Experts of a small language model.
Experts: 96 experts in each of 13 layers, 32 cubed ReLU neurons an expert, 8 picks a token, a sigmoid router.
Below are experts of layer 4 (counted from 0) of a mixture-of-experts language model. Rows are named router (the router's row for the expert), up (a neuron's input weights, with its number) and show model dimensions 0-79. Each number is 128 + 24 x the weight over its row's rms, rounded and kept within 0 to 255. Numbers have three digits each.
After each expert's rows: "gets" lists some tokens that make up at least twice as much of what it gets as of all text. This comes from a sample of Wikipedia text that the model never trained on. Tokens count by the router's weight.

# expert 13
router:084150118130126142138103105104163123156114089090156164093128115157138169147110119179125068134144169158158137113147136118151186136110114100082158128103078132113134130148096144142128102108105141098117123127115102111118161087131124157124143140
up0:154111169147094113132165166129127150125155076090136150138099149167111140097135136126146116152124135166123128111142129146158141124128114158139178116122120138106174128104140166123123118101140088165156131103102113120115146158107123099089166127
up1:104128143107128077137149136126141108128127068125076121152115071145122184100131134105112089117149126134121108147160148124137151128111139146128166072110106089140151147162159141092142132120120147132173081115130099132110143144119128173132152120
up2:130102113117096093119130159139097110100092118142125122146105131115123141100133126078088153123149082102087102104103159140090091110145153117135134119133173123123124163157161155143140190160173112164168126129153151140145092156104148138125160119
up3:142101113136153103100174120108101097121114113169125125110092105101151121144163136131106112095141133136144137108136089157110133161129104149125127141121126171105142160175142162142116109163100133165119165159154105141119132102099142159111125196
gets: " the", "\n", "s", "ers", "ies", "ing"

# expert 9
router:110172119146129085091141120148121115092112137118142135158143127152093148110162118127128123136088138156146135152156114156124108081108075141123135129135175091130149109165136127093119131125162147127183130125121142106113137120113163177104089105
up0:140162137132123126160093122069133116162114190145118129121132136114100122117158141139111133093086116138153128140122186108108148125140100151097112146096167111123111095107113124153101126120157117121173119151180149118149140109096130132130166107
up1:172162114101114092097148142141128142100138115092115146165123137136111114104161138104146131144132136157131096097128125134113084121129095157153129098119170169131119078157130121087179122142136184127146144123124156084113134163122154149095126152
up2:109151145112088093140135146167084131124158134129143147163127158137110121110115134147105124101073119122095135103144126224142111094138121127131134091156140117151147093119111152138134163121145159120160089141157139134089122122127168160117121074
up3:132128101146163134105125111118125134154170148140143143154165135111092133097096140127150141144107142097138133160088107155095095109145111157141087114114129077105105187151188115107139117122171119133147117132116155160124096139165165165099111139
gets: " of", ".", "\n", " in", " The", ","

# expert 28
router:147097122168138150157144100134150147128169154096074153090141136150128100118126096146152158171100148127143132101134119106149094152141121123177111150099112093105157127144145109125118131152110116114119155169108105114164131138124173106126153153
up0:128144103127141112138133152115114143117146112132080109116130104187116116100131136130143135143113081109135103139136115126085117096136167129123124123118182132091156117161107130087136154134139094143153121115105097163118137162146118157125119147
up1:155142144116157124103130170120125128157095081153155121171127140138113151144133113101082137105107087075129105135115154119125093132118142140102112113152190119137122130128142181122130166121165176163136103119136150120095094129149139155139139111
up2:160113126179120108152106156109115113131169139112119123128116132160095114138143141156147160105148123125142156090120112119132094139151096137161138114097162106133139143161156114175117115118158141160157055165153123152127098140104153164112152133
up3:122146110120127115093127166102122139087077083144164089178100138159120128135106142098118120116150075120078123137110132135098121119135188146124131118146150142133116136125160159122161140124163159166155110123142114119097092151110130126160126136
gets: " to", " in", " the", " by", "ant", "or"

# expert 34
router:108157093087136086139131138143170143143128139095164122182141098153130126107177115125161125139169150102154137112162125083176116131114086109092146133124149112120129123109138157096120096139099079110157110113161114131144140088141122116101139154
up0:136160148105142107082126166121116121091135137167135131159127116138122146133140146103108122139119112118133111090123145139093135133181117154101177150131098176093111097148122132138137123092130135111161119103114161124185144171177173123098155144
up1:122100116118141092107104150139105129158161115115163092165152150151152136070152099147155123117133117143140124107110146125136136133075119105135154154127163102093141115119089131127141147154114130105152107119133139178115094118095115133116152147
up2:165111114118138168122176168140124135125111105118138120134157104154089122117167112113135130105109141122100137097116096150147096150139122115120145139152153133126138097148136154143142141114120082154173124103153120152134106119133145129179163130
up3:109117139102133119079159137146119121153134122130151145094115160142098110102134143139123113112149122112127125142108136137160117159158112133103128116198166174151095120129177156126111127167108099151141109141144127089131146142084138119102155138
gets: " was", "s", "es", "p", " were", "ers"

# expert 29
router:129121073138085143142149122172121093104150092134110139133117148139119104164169150130141105172111142099129113112121149139090155165101145140166134100121115090135154108123144162116126126148155098145097138120106148159137149156149138154098119085
up0:136126165121078152143155158149106184140140127112110154154102102158101139135174106115126108156118123073167116157121183129096154114083130151188137118147116150115158149138164167126129127198125120152115155105140089121121115139145099096082145078
up1:150090105123153148140131116146156101108145126183113126137137149151137107152185117156166157142138133162131124121144159121132108163159129183184127128141118088118092125178070103122099124115136082151115132124099135127100081121104153111121127129
up2:148126130129076096164144109105094107091144101148108099164120097105134116124196141142126115136095133143087058172132160167133144142106126134125112122129137112116118090067151201086159112148140117130129168137144105149117163117105139112123177091
up3:144090083134084060154170097128119121125141077131088099097153116133135089118158148115159127147161131128126064148129103170130129164127138137120132102099157104137122114147143112147141141119172135133118121153123107146144138144117135121099128114
gets: " of", "ic", "ian", "y", "'s", "'"

# expert 21
router:150153118153088076128124102132166112103171139116125120097127124145142098157143168143144089152143134122128135131146117136123129148133112122120079131115108101093111109085108090160177112118122099093121116139149111104196146121116121132101130132
up0:141134124121144143139164108113094140091134099132103140128093108117121132135158174149127145103062128124083072131120159129086151118104164144133108155115118113137153147157150141119157138146181118144122154159111104106148118136110163125120119123
up1:114141084145112137141125124165155135173145072117137098107125126114121099146129106158143076128095130164126132167144182091149169082134113126105087150181116115098141114094100121143150119143130115133125171120126121112123087156154147103145150127
up2:126125116162112095119115142115101112143127139106150096131129101170116127111109121141138130131111126090110123120112107162085141113133120133129120164144121101129109155141091168134138142153101115133166146043172128116130100143088119124119150189
up3:146093127166141125118130096141173114123115168167118125110130115115074145155143160112122157136150140191095112103123101096116121110132160131146129137145136127146078134101127126165138111112201154125127123123131147166146131157132098145174178107
gets: " and", "\n", " the", " to", "ed", "k"

# expert 5
router:095144166146107157115153149124090132124129098138155113135139111138129101151124120158137170086124123141119113115137096122133114095071147112109104121108106125137164120153094136106123131135099164162134103117168084143135096097125111136135100122
up0:114100142118164109120115116117146153140156175115171115122127132098069119125128132156143129082147081116150115138084097141180093116160164129120091139123112156114103122117121107096108116124152147133083137138163150182155125121141120099145116135
up1:181137149144084116084125141136107133139116120148091115161109143155128136160110102115128183112047100113128096173120111127124121113096097094086110183149137108145166088111110097150124163122107122167167104140169130155129146121127122144156127159
up2:129120148144102099128110106102156148151125106144111115108134127136144131128144153107141164141131125138113113105134138136140098128102118107107084115135134125118143145085149129150121178146189193100095149096149117128142103166138104128128151101
up3:124136140110075157090115110088107144145109141119139166149120132138121131123128108134115119143118072115126112135112116105124075122137164143120132164140136153086172149128122144097130118086123113106101153157090155147184070121168151107075117106
gets: "==", "l", "b", "ol", "il", "==="

# expert 40
router:105089126126089139159102116099179147134077142112165180115168139153129117136116167141169137090131150155141178112135100180147149164090110101135101100138166139109110087151159160137133100170121112124120135099120105117148130141136098146107095119
up0:167139153086148086118146174130128099132147102169101134142108108117108171145121109077102128089135088084117060142077167109125141160119143154139131152118110123138128145146153108128108195118167147169122102156127180125122119133154131130128192154
up1:103133120089125129123122164129177124083104125148103133108095100121111145111161152119135160110126119138085130124156130140085163132098163146163105106109131156107131078126206114063135137160097135161125129113144121102133094149143115137144136092
up2:110115128081124061103128101106130120177118108135163147095112144146127183143126147150131126135145102124104102110131126143128095123175105156180171128142139118094107156159156157156114117130126142122149126135109113189147140131184151139117131117
up3:121139152113115168144128149080128134161112116153151143173119149127135152146137094074138110098176132134142127176133100147140130145116112143120156099152170154108145115113101147116134147147176153154135069171143117153144093152179121144155110102
gets: " to", " t", " m", "==", "ar", "The"

# expert 2
router:111103125155086166134147177114080124138174079116124119108142121164119101109114094154151131119107141134116145133133105098094153125095104116096126107110115140151142122113156145107134116149125094129127091057147139140160148154081109106119126121
up0:175125121134116138103125180097130154121162134134157139107121143112154137140117091148115116135144118152112146127152105136114086104081123117116123132146128121112092120082102130138178171144141151109129124132158130103130149120141133142150157086
up1:153122149136132077092146149094129071113096120165113126160098161117119165102131141095100118120150093116130105120099129134134110133121187146174143136139119123140116138142151154115122148138150133194148133153145127139105112123125182173161121142
up2:178125113120126080135163151115118119095075139150128117163119126133124167109153157103105127093121115121099109083084164140153124141187164139134117101162165149161134119118126162087164176154141149160137113169151145136084071173147160132134144174
up3:130098140156099135149134140109099144134178107146160122142126086151092117169144148130075121122127108103127166152089174153078080136104112160106107092118139117152125110116109156153167132086139121100116128103126102124181140119120153120174135114
gets: "-", ",", " and", "–", " by", "f"

# expert 82
router:099149097126118062136133076104097086105130105119150110126080140142121096123128147142144140179148136114143131149125139145169095117102094108125127114091140072143159091138156124146101089117151155132097138160160106138111130087158109101120151136
up0:165125167137099133083113171146123125142104121178086114122129146138129153136133109132133122108105092114126118085113167127139145137137180169161122136148129147126082141112119170134142162148195114149119100096125136102149108184116155122159151141
up1:193101152114120103100140163104161099127079091125104119160157145156104151126119107086108128144111111118094112109140154111125126146157129152178134147160159144139133152121145128124144207131154115157130099110119177121126103158137136140137153161
up2:118105121097143091077103123136141121146107096152159109126121113157118121117127134130140122124152133097090127105125145106139107174115107104120143135108106090176136110114137135037116131116142094158125149117137090150114055128097114095138150095
up3:138119100118143120125163117112107095097165116143092131107099118135105107136129098104114168125141120114121150152114123157095092118068138136114160103112073095127103129137169130116156148086129129121078136127158167119125055132120136108161123126
gets: "\n", " with", " H", " by", "|", " of"

# expert 83
router:147157144159084122171133126111170116097119107140163159139080116108128161155140176087124133123155147121124147119145117161121131125137130123080105148140110122155150154107145161150122118118125131126105157087123095105172132156131100143152173122
up0:097161133139164085143094159151150132085142084173117159157095136128129164141161158167138177074127146075126137116139145142151094112099109136121153167139114144142137137141145153110118112155135112150135116104111104144147127144107130142183142097
up1:139111165087115095094105129107131174100166098151127113151111131119117162112097144125086089128163121127111133134126106121108135100103184120106150119127091128141129147116147110147120129117127146105111121141118140101104134150117128069085134117
up2:162103111137144117088129150112097072131108118140112094142133164179077147108133099116109154113132079081144079120078166137127106126152142160146148129139149126110098143153143111120133160155136139169162112144153181153099112149120135131135182118
up3:171151168119125166137119129170093127151123104114168131157091152154135123117134130068125162092067120138108123091139136154150128124153120146165142123158114156111164146151168176145118168123131150130127111126085097136127140177146139085105128124
gets: "ed", "s", " is", " B", "ing", "il"

# expert 32
router:109155099080139158130125125139143136148081116127152087115124123069163148129110103139102127094154143094156161106144137108101170102160121119115149091153118115136177092124128123115147073100112116159124103160098134146145153117152123158125115181
up0:158135134107128081118119157115078090093128117154094126122123138154086135122171108140124161136109076131135092130096158139130119110122157172158120111140156126150113145165141121103133186128121148170127152147161129128143079179119127146123164089
up1:138149095145084098139122159128144137137105130148154092173079125108127089145146120132148142114120127117095156138122113163128083113122115087105161121134152135169143127134141180139103117133134119157170151133136119122152114153158100104146177105
up2:110124154096113097078158122126099117118147107111126172102142113087098165139143107140098137135121131159074154097100138134119104149118170146140083103157112158174121130146102169100161141086105141170126117109128160162164143120161083160100122143
up3:099103136124125129148134105123126104160157141159097117127130131111102116134121084134167116090140113117145114174071122162107148126128128107152133117147122127091142108124094137135129117115095104160088104131109100146131161105129141155117119112
gets: " P", "ation", "ion", "ions", "age", "it"

# expert 33
router:139160135133127135109115124140115134125096148130110106158095118122142099127165107102166168165115151174134089169145106168108099106087077120157116120167158115085117110083113121111121150150113154119134083095132147154106112109138117123101084143
up0:115145099107073134091133149086086123155122142142133123165150145185151152134125102153159161115173124147120165149108125138161086148101086147128133104146158177135120119148100160154099129133142157142089092138149095135111104131106111114128098125
up1:164168164178104141122168122114131090089096148115120135118085107139122142106085134131096148077143135161131104150165132138121157112125111146119142084169137128125096137133131109121161107137137169154122117182131129117130106112139131153117142165
up2:162130120162172154122134157092137123090152128146156118084096124111143140096150098133127109109112136138149138108106134157144101144147116152126165144123127095156164124121120138118114131150141200193131137116159101127136148123164116155131162177
up3:089095123142103118142125102101103121135140133116105122069136104178132125133106097178154110149123142149102103128095145090078171133156147135116131115158122091105102113133128143153162120114166122115134150118137148151158143128103164092126111101
gets: " of", " from", " on", " at", " to", " for"

# expert 86
router:148108146096114158125131168099123145124136120142145146125132187086122128149092145080101130136119131130089065137154137148112144129147109121159139138144113106124158116130091096108129145088103190116127141103121169100129120121151154118108153127
up0:145106130174118135100159156098116120120119115124101126135089100130102129095172148127150151100126100109124141107138145123138097135132094133122172100157180151091113180153166152128135181149171123152145123124161149117152120160113124121184164164
up1:132083145087099103137190163171120105108147133149097120099145132116114128121111142120118122099132111072109119086122164139136132123123146124139146119125124151137118115145136116130133156132130096125134159109098174092138139111170162094136204086
up2:138100147084142119114102128102095126122149118118098156113077155149115111129130150123140096095166106118114121116155138118142094144140106110159130171118092109110126134116145123133132166137117172144146092113162140098144122094138123122169140171
up3:140140156114105109108125133049139130116145095153132124121137172113107133179111141155089159133099086127116093148139135135089136135132132165141161113128159115138154103164111122096146144100126101151123125150132168113143152141171141134092110157
gets: " on", ")", " of", "on", " in", " 6"

# expert 55
router:140155114086151089161203118083128127135121136108128138127163067132118127094125161130111100149136143130088112104149111118108138120156131129096118143109099114122147112115160109123112115157135124106136149119113111098126151109145148118149110133
up0:126176157092132125128130088139132110134144138152156165189106119175077122137120151091145106102143093116136079110121108148128137128117125137125146132199144170144102098144144123094088115143125069103130124155136139162120145149144141110121134140
up1:115156144122088097127128128139122130158133086125150161115131115117100150132105136079091125134144120120103083176103123130137159151119104129116127073097121113174155140114133089074161137159110156120168125098131137116147153137088127106125135118
up2:180088153107156083126147090122107127115095139111136113141115106130064142158191132085142131111126119123137066135078114172142089111171122146131114151146106154146155147134156115138101133151155160159109140129130105128142101101107137109186139093
up3:121105141147128104131150160109124137108148168135062127142149127145120166114145147136117132142150091081100123110121111166144110100141150127183161066133122141115140148099128137138139124178142124151128161133114108134156119126136133134193157169
gets: "i", " and", "o", "ic", "e", " been"

# expert 51
router:092137132112129137136125099176122154150136148098143132093140139106157113124098146111122097155138163123117112150172103162146146142138093119132140109146099138081142129131111127133116087125097113097119154118120108079136192109162116123109123142
up0:140135110150098129099121131111117096107105107166089132187119113169080165122125085116096169097112087108122099127131150093081134120117141141115144119144156149140124174139158154142141188129157146143133105151148156144106111152104116150162139104
up1:127154180105133112113113140154118133103146116136141094123100110167137093112101121088093111155180118104108097187164150173112128132107150170111137122156182103161160144135128118099149111108117156128162123127140088142138137122116160116149173128
up2:135175130114152092159141176173094122087152130156082133146123099104111117153137113129079129116139134140078088140148135149096102102144186154157179071166078127108113100133096166118118120095114111154138149121143139095115143151113136104099107136
up3:129113153105134110110184126148132096141083079129163121151130138152115142082122108124083120116133127147186103161137111137085128103098132159104126112151127141160159081139167132147138096147139116130149101142105168125117129144164158102150133107
gets: "al", " the", "ure", "le", "ation", "ity"

# expert 87
router:131145116108151125155107099103166168137142138110122151183170125119136108144102161146131098149128145143185169151155135075157142136129109117101088123115150117125085118116090107107132105140088116093108157138129138087129141141170107112133125116
up0:138123130099100141083130155123123096136130129179115103116104108178098149090160110090137151131103092116102085130120152139133131111135140122168135114158127127163126144166178145128118155157174122170146114141162147143140081147143162169124147142
up1:106148158112140072122122129161119139145088143107136153147111099162108124166120133107141120136097133163125130119098131115170110174129178122106135089134131138169093130114115164106119148162200132157154114099170128145120107099116126099122145182
up2:169098118152101109080131149120095075117085117165115105118082155140066152100159095133123139089133079080105089123099143143116175117140153137121159132122132166152164144124127149139132174118158136174146088117128167149119112146133133153147135154
up3:153092127136114137096144158111075093106117104150106111139098142133076164099148133101116160096127079118098113149066158150114128084146158138140147136180109174129166134086155120117119167131177129154086076133149144172119107161113160109134129131
gets: ",", " to", " was", "s", " that", " is"

# expert 31
router:131118142148082149121087125127136148121138148088117150080131140148145104098144150107119134144116159155104130124170118128122141166134101112148092158162082124146117121142098119110130133095108136094121119134135115081129156104129101095118116096
up0:147144167140085137113119116147109123091124143104099145134107172127115157152175143119084145129069145105107089093099135114148093117172115131135113132130107121127175143094128147128114125104190120160139090147141135112196142115144103125141120093
up1:140121106143094138148186120131072147118121137126177109130133103114120127130082132103111135133138117135112111119114123177089128123107144198116127091146107156130089162114129138123092113117133158132148137124123096188076100127123119108112128128
up2:068092108116137103162132128090103111123100117098121117104133159185132141089112154148138120132137135131097118074124164138092132118136201111160165123096115133140079139153140125136141165125120127168109114134137122118120135104095141123125139169
up3:111104145180098102178164119163118110119129132132139125132129098134148125119098165112131151122133105166088105140140111181110104143166140163155135121145131121070130103171084114128090124105161135146111143122098124140167140139107109113111148126
gets: " to", " the", " of", " in", "ed", " from"

# expert 50
router:137126120095095119142125119139112128133166137137137126160151140104157090169141151111143132116118140144112123156134157072117118087109084106136093118130120120128161122144093132111107142146169184122149121115151115137130110117109111097167156101
up0:140131143096133132127114123098143099100157129096144093173125150106110157096115132090116154119151134124132127145112141180126085088119137140122110118132137133142112150101098119137162153127181148137129091141163120118120131107124140114157106108
up1:166111160157141074133114102148119098100135127141105108116145118126138144124149141137145124150160091134104154133139113145166101089150139102135170132167100162146142104160109150134172124135139141120122090155158106128117159110129150109131106163
up2:153144141120101121142113104081135151110122123106110113128096106142128175130153144108130142090073128102124117142129152162122158151123096128136151091123170125106133118165125135193165147109106155141088105119142132149183103122097153149156155138
up3:119087117094135090139082155140160143123116114128132173118089133147122105129099164110105154134148105160114089125122118122101167133125148108166099111151173100107104138198186119086090139113143117158131149108128105095137132136102097111149097115
gets: " and", ",", "t", "ing", "ly", " an"

# expert 42
router:123122139107165105114170132117105155146102144177152099149119124098128118165141122134150124145149132142120094140127106165123124111149168111135120115129099127096097121141107132187112124096113119154129127128089099149112120151128167186174139157
up0:157108137109142129093140122125162085112133155135134136181155114127134133152146129081159149129148126136064134129152133099092128147092099106138119169155094149099112124193133107118086141138130146113129103098141112099154147116149170145166157158
up1:132111165145135114090160151106093152158101126109102129130131130119125117132120102145112127161129142137044102091161125127083166151133140132146110114108147154185133181129155177145089125126147133124114130105109103158155136163135165151136166141
up2:173095153167092132127115108146133103095149085175135105103142118148088146098153103082134130124154115105154114143125126147148088131157119118115103174167119094133149122146115111133106133140125117146166108158132162126164140151128125099153156087
up3:162097111166084110104131136116108104130148114123144116099129110151093132127116173093087158099088091108123098111107147153172136107157136157148136104142198160146134143116155163090132169151168132144155110144164128094132127150092131121098086118
gets: ":", "\n", " Location", "″", " /", "ation"

# expert 94
router:135153108121138147129123091136114125167162129164146113121140094131111108107112081151111111099130130117173098122116134101129133150194114191108149114154105135108146128125085147132114101110106089109123124106148126112178134121132182135151112144
up0:178148143136137135105116144128135109115122130156107164137115118161120147173168149142091128092127124153119154138148126151068158172127123163157091091136151137139140136090158129140122166171119121148123138120115129097122148144121089144134070125
up1:140128100125103119124111118148098136115139110111123102161165105144097097111100126071092159135143105088108110153162117142114135125097141131120066090141133151132134141112101151096129176123119092125166124107104125094164175115170136130120154084
up2:147156116139145135124106142125088129146167143130137109124164093150103141134093090124107118102113116108128116136120110109154128116170104175149166153180172134097100117161154119121128138103134153125177082090137148163143152096151131153124122190
up3:140122142098122124093138185113114105123120129151125148118098152160109139130148122112093124117103100101094119142103132150108129129094138113147142134168158151142136071124153164118145178166161157201130143126149145105115121169122105142130188145
gets: " P", " p", " was", "P", " new", "il"

# expert 62
router:127115157142131126129094163114095148121138114122115082157101111117145077147165138143138115102103147145113177142121144129102080107125132084136110170145139152123138097149174134138098107128135142154153177097121110129150146133134097134146124147
up0:151155157147138150071164135085136136096107136171115121170100150104115117136122064102143103114142092153155146131089111156095106098168165149147126152135133120087080118120116110108111174097127135108141128145156162159099154131152129130131151148
up1:121116118142156153075126130097087099106135075132106115128125113156133080106143119123116117096081123138126158135142154130077081121122144123084181121127152115118096086166133119114165115123148108155132113089138149108105111164112100143125133150
up2:128118159114125109151136176116127104146125127104114171120119115160127128120120150106089181094128098155080138110160114138180085131105127149150130145116121135126111145121155105090101155110119162155146112161138099087135130137106135117154113115
up3:115127149139120127117098167161121159108091081152119110142109138143115119100118081115110146112085132166119148113110138146128111132127113111155111113142131138123079124129173189160105164143143135126112131143098099145169140161109110126157119133
gets: "l", "'s", "il", "os", "er", "s"

# expert 53
router:123085128143104109131135115123113115159155124147154122137146109136111150119122092124126118123161152099173125116132110130157145137134106077147117153118093134176133096123123101127091154171130144116112078167139121146142124164106151111131124123
up0:136133196131126152100106172139107115107156149149148110125139140081106116150112104102112135101118117075116125152108194116109117148134106121114100123170140129156120160133127117151168129111116174148117106148120153126160123095119126146154139120
up1:158164135120119144119126183140133108122136127182088122152114161161090129152148114066083133129103087103115080099084142125097109119130147174124129133158173150126145134143118125111123163102170135159139103137164099104113129162142146135113180142
up2:170136140097111137095123202129124130113100104161099121161089132115114124131137105123096111103107085111103093108094155109123124172128143180123140102144180145123132137134152138147128146117144130188136145120164147110148127138115153125124156162
up3:125136141150131077151134147147147190140134133106127079145095146128146181156113157089109176154149117157114148125126097174126091098150095113147086129123141116142151146105120131119143138121138098141107150102126126210130129134138131125095167153
gets: ":", "==", "===", "o", " be", " ="

# expert 73
router:120161126134114129150107080145126140148103144141132119108094139118103137175113151142159108144109137122107114137116142161096076172113125117114104143160109142174152168123098105127100109146120131130121170128166128157113129139149078118124146118
up0:130105178143127167072142128142091103118100127126109155146085145122121177129140128131139115137062126114120141130117148096149091134104124154159137092099123113152138139140114164107116111172112167177104121108159131140122109167116122144096113134
up1:158107124101149085108150147106096137097146108147143101166159143146115127118138085097084163096149084121111100135095164126128137131129135142131156149150135146151131121146170174148131167140126138186158106121116131128114098132125156111138135115
up2:126145130137135147138110172134127114144129112152131126140061111150111108130102129138163160112128111076083147136125142163126112133102136108105125158144109123117114164138117105116111179117109134154140132128089152109134098152121156140161134110
up3:146121141124131113086140168113111105083124094142096129155144125154091142129133114118086146134135112109138133126110176121143136129150156159171165125150165119137140133106169168133129186155130125167132085133155117121131129186144166165177145136
gets: "ing", " a", " as", " to", " t", " at"

# expert 48
router:125131122075136139124107140127118135134103104131147121131144114125128127154104113134099095109148130068099124155136121137153170106158140128085169117156082112088114100100128131113084124120141089136135123146102190108099145154104138156133122177
up0:141109099110127112132124134135088139113081117136139102174126129113119098118092093137128183111118113114109107086135133195115142135167168160100163138146135142101128095125157110093127157099121093156155136114084133145107132166105109160182122139
up1:121129144136137098115150140105124133135138112147105151150107140125103114096122104116141166125093080142115122108103158153102070125142163142161135121124184147144157138164175138119145166147130151137097115162170151139138115153108145111132161120
up2:116121173124112145100115158071118116136099097118126120157144144096110154128171089132085117115115126097122158147125161103167132100133142123144163080119121103133136136091143123099088133174125138155077106117128144135138102147094151125154131137
up3:112087191143067106123123088097142147121143144116135178118130142171090115102112129136089146096147143104129148123123125125188143122078136116101132102145132157176118158113102176141136132131152112097144105143136109145130141157170139138156114096
gets: "S", "C", "s", "a", ")", "ia"

# expert 0
router:148151116098164107138115202128128168122144120103120117133098157143151110126149129118115144132085110152166102176174144129099123141089116137134144163132150122118171105104119140101119134134133123114105191147157140126170135130128093125096169125
up0:103146153164083108106124132128127075137148171140168107101130136172126177099120115116112113122079118152155111159143138130113084099097123138130146129147169128104112121111119125095103111107132179134115117137163081149112129167080136116103124117
up1:159118180121136112125105169132088105151118136137136134187105155129140128105129127132133156114103106152131118127161086110076096114092135101144101135183110123167095113146117149086107122129095145090096160120153159141105127163148138111126136127
up2:114117081108160162090137164094093061122137154128152154164135129176136085161131115167130111121102102126162125126111103159069160101189146153108161149123068105168129121122137127157143108127144119150138130154089146137127139133124140131138071137
up3:128117166132105112104139167111113110135109145159145140165119148147080190115095102094129157098136123091105129096088152148129114118127155149153133112143118130142117158160122158117126161165166145156138088091109137115111098134133148100169152153
gets: " 3", " 18", "3", " 19", "5", " 2"

# expert 78
router:164105118086163113120121109149137125156136144154103115108153135125105106159117143142143159165134133159136133153090141101080123142170115145108178128128140126141122101117149095176133132119186119117120113157105133075166166145160137120133109154
up0:166136099088119126164105110110130083143107113138135125108131124098109131143127125110140140159132130114128147100061121184124141166130142154145121140170131139127164148097117113155142154143170123116121162161122115148121144159096154079143117136
up1:117141122140160131128129107160106109105134126106097098126108145112111140138121111123129153133095127146146083099102104111107150109088139138116156133158138180130132135113124164150123098150133083123104148088131132138151126142080143167133106126
up2:135106147184123117092116141096109092129108057133093182161123143126122141111153094131099112121081088088136104117122177122130110117133118121145130113120129132122134136151138163123122194118170112158115108134174116118118101100161175162144152140
up3:154136106092122094136129104169111115108146119108128088146170110170073114127118135122119138159155124148119084129111119138118122137154137142098109111164175147126155117125112093122125146129144187127145094137117155093127170159147113103172137131
gets: "ia", " P", "a", "o", " was", "i"

# expert 66
router:130110154099112161124136143121126107156136113103173162140129117105113115107136067115125110127164144093141112128137099140154127113148137085106137100149110135115138133111146149163161115137108146122104105156139114136137131144148129122078136116
up0:199157156123134101137118125097094109124157100145099126131087132119142141148106110157149124143122125165100109123080151143101102104157126179156122102157116134129075139152178133131160130112117143137164103092127118124101150173161167100172113111
up1:122098131104160134101176133144115110148151091122140138128109111104095141118119116135097082140181146109100116125153124111132138112116122103112096124154109140149141102119163161147146133155114149126121155116180145140152114158131150100102137105
up2:131143149154096146119122146155085085096094095122106149181140107106142142121146110116139144132122123134097111137124143164178097106130189109152107120129128125106152127110125098078165149096115089156176127124148115123084127128150108116159127101
up3:108151129166128166132130112121130103164095077160149125157131105102103178138175104137162127126111131136131138140103150071157118113108098126138111113119114117137139183107126116135149130135119150176119118128159159115139119122112146122097119111
gets: "ic", "ing", " the", " of", " as", "ed"

# expert 18
router:129119129131156143119106100158164161112093156129104117090161155139150132171103146120120126181147136149086126130131121107134152167132131153147140152113118120117090120101105109169089109104118122084077139151116137104162134129165110117139119155
up0:171115172164080132115135163078093088126147090192117153154107096152089134106114136118114129090117100093133092096124139167107129117126159131142110106124134138137123171147146125097116187129186138177148081093149162121131111121126119126135139126
up1:137124128100143133136119133075156137141100136153149126106128161193152146123089132149107148155163132127144131137100132105141119106137144146145113093130127113129098164110133166122121131126114089113096132093116110105126077121141094134194136144
up2:103128146145110130104103170107099091116129069085113102167128114149105142096127117089097150123101109108131105114092168159084103128121171154106102116140187132166138112121132133122162160137169164170132091126166162146100093128127133148115159124
up3:147124155180109143103131195125101077143130097158142123132137103122116130083136083144117116086113088099118123127089139132105106113117127117124121130150160106137144136133167133081173172143173116178151123144153127190120108161094149122140141106
gets: " |", " to", ")", "an", "a", "ia"

# expert 68
router:181140130134090149153149145140129155091119131119051120139144082151124099119134130113101131148141126142120126129154151120138149111161140154183112097094175116113134144128105142116176113150146118127149140129070106095177113179116138126175147122
up0:112148149139095125120107136104131094121085137135163125133129111118137101136114109138119103092136121106135155151115143112150099134151124097152104162124176147119115116161151121074101122146128118153163088131092106097109100135178097117163144158
up1:084139162131134133116083144144135077133132108173133134151126067114085137145131121076109118098150132143182119130145130144156115109177114132165110123095155137145118174118123148112116141154100137172153110117096081102165142116151164105155127150
up2:124097160143109153138153175091150123087102132105141133117121133109108143089128127106120108173140118055146130128129141130109121093088103079098134114094141112158116143139101136111167130153101116111110131156159141098160113136138077124142124101
up3:123145148095108123137130172113113101093139155148132112158099103152112124073135133130162111155151122134109093153161133126143153153134117166132159107152124123114160145103140160085096102131117065127145144092115121125149125146123153117117185138
gets: "or", "er", "ic", "ion", "on", "om"